Experts of a small language model: width 256, a variant of Muon for the experts.
Below are experts of layer 5 (counted from 0) of a mixture-of-experts language model. Rows are named router (the router's row for the expert) and show model dimensions 128-255. Each number is 128 + 32 x the weight over its row's rms, rounded and kept within 0 to 255. Numbers have three digits each.
After each expert's rows: a language model's description of what the expert responds to. This comes from a sample of Wikipedia text that the model never trained on.

# expert 14
router:101109115205164069104112146136157105099142088212141098144136119055141138091124162088123121100087171116145106074124163114152116117118103147155154093144029121161198100151143164148157122117148178093135085123107150136149142146076119098103098124108121135183117118063190154137125104089114113123154065182160146072151118159074148107095086138128104150101123143097119144156076133171118132097067
It responds to: Surnames after first names. Surname starts and pieces right after a given name or Mc, such as Smith, Johnson, McC, Carrey, Newhart, in credits and lists.

# expert 43
router:106112134151114142124131165134109172083096154179145116100136153114117131070167139114165174091120188147157182105111122139102155131080168139162132187108087106142164114139125135141157081152120096104218104090054107086212174138128195113088150140127142093136161130115175118123044077104128095075154075171157129059100126106140165081132157084144118093129158077155109145104112179175154203100102
It responds to: Clause connectives. Sentence and clause openers and function words such as However, When, After, Although, because, if, and ", for".

# expert 22
router:125205151174115078149140175163124113131154196130120109142083107074145126178143127148126223121114153126134142157125203193112115154140066096114148146118073104211132106151165109103145057085112155129147073130138137154149186074118138142119134153133162091116132107148211104115092084124114128130158099109114117082103162116127124113150097143100149130118133157090163106152146127159123163101118
It responds to: Infobox field labels. Dash-led field names in infobox-style lists, such as Genus, Species, Location, Occupation, Born, Known for, Nickname, which come before a colon.

# expert 0
router:144172105181156078123154150160192154091133112103089101150124160127176118159171191117044145106128146130151143094166148180083142103064125083204132086098129102153120114082116127128105131083136190148139146109145098095093184087103093160103140100088122086130205124095124104092136190153122058076159101130120132130107113124116113111056120159102157130084164105140149156132100098101195127109120
It responds to: Non-English script bytes. Byte pieces and word fragments inside Slavic, Baltic, Cyrillic, Thai or Arabic names and words, such as ić, š, ł, Д.

# expert 40
router:088141114138116117114129121195136146128084138149137142080113109090060155057101127154092121084104187114167115095111163139136099150139090138129116131197109146197095138113121119097147114088087127160152122133150166095106130161104102093126091173114121126204141162085138134142137127105088136103168129128149126054086114139073181037093130101066105078076138158150128208113077095115098107105114
It responds to: Media and entertainment words. Words about film, music, art and publishing, such as Film, Records, Entertainment, Show, Press, plus stray Â bytes.

# expert 36
router:041130131167123071150099142125143161113160154135083090095097128068175122086138151121114157100124173131151191085112163169059107137150118119138131107096111101173098088120176142141119088086082164131109139118187156141168172126096131117151074171138133113113139128129150145173166119122205113093093165132130144130066157110078173080130099099115165136111077132119143132120135105133152216140137
It responds to: Roads and compass directions. Compass directions and route words like north, south, Street, River, Highway in road, railway and geography articles.

# expert 23
router:118165153165157087188168169179156079100110116147106151139098148101150151111146123123123189138146187169162112123124171156135143148126080143102093074129132076144134158113132214068106124106126221142130086125115122101107105067105129107156170108091166112147095116091169162066146117153163131043125144150123172110160081167113089094123097137130219147114126129173133158136132109129098110147128
It responds to: Sports competition terms. Sports event words like Olympic, Championships, Cup, medal, cricket, women's, plus cells and scores in sports results tables.

# expert 42
router:152134135142132088148110118153149092180070091144127108083078064143130118147113130102168138110056176135145143127113154198092128181119121134117112161179160142153113091126139123109161059090148119148195083062106088144138146101102135089085137150055121106141131101107170139083067130111183127131144087119204138070159140160087088072153142144057140094112148183083063177109126075144113164153134
It responds to: Nationality and descriptors. Nationality or type adjectives after a or a comma in short biographies, such as English barrister, American politician, local, traditional, -year.

# expert 3
router:154163167132131142161128149086167088117117127172122109135131145077120053102123113160128150154135150153163157111179164141138121210105096094163115107151101117184114108083147137123143121052070095087105080097074145138141078127118123126136157040092110148130162080043177122108129118117152125115093122101178171122176149104138144067082104121135117105111095096152112106154116164135147121125155
It responds to: Name pieces after B/G. Mid-word pieces of proper names, mostly German and European places, clubs and people, right after an initial B or G, e.g. Braunschweig, Bamberg, Boston.

# expert 21
router:126138136204142133132122172142173085099143201166095103139071155076088131099084106128148145137103131140146075108185240142148124132108105120136043149201135158181148162153117154137140135141161208147197083153093124123134155115150174085116120138112182074125158088123131137152109107111090128140116104136150133100089149131095149124114080173092171083091148130139090134148108097076154180106123
It responds to: Section and table headers. Words in wiki section headings and table header rows, such as Credits and personnel, Early life, Date, Result, Opponent.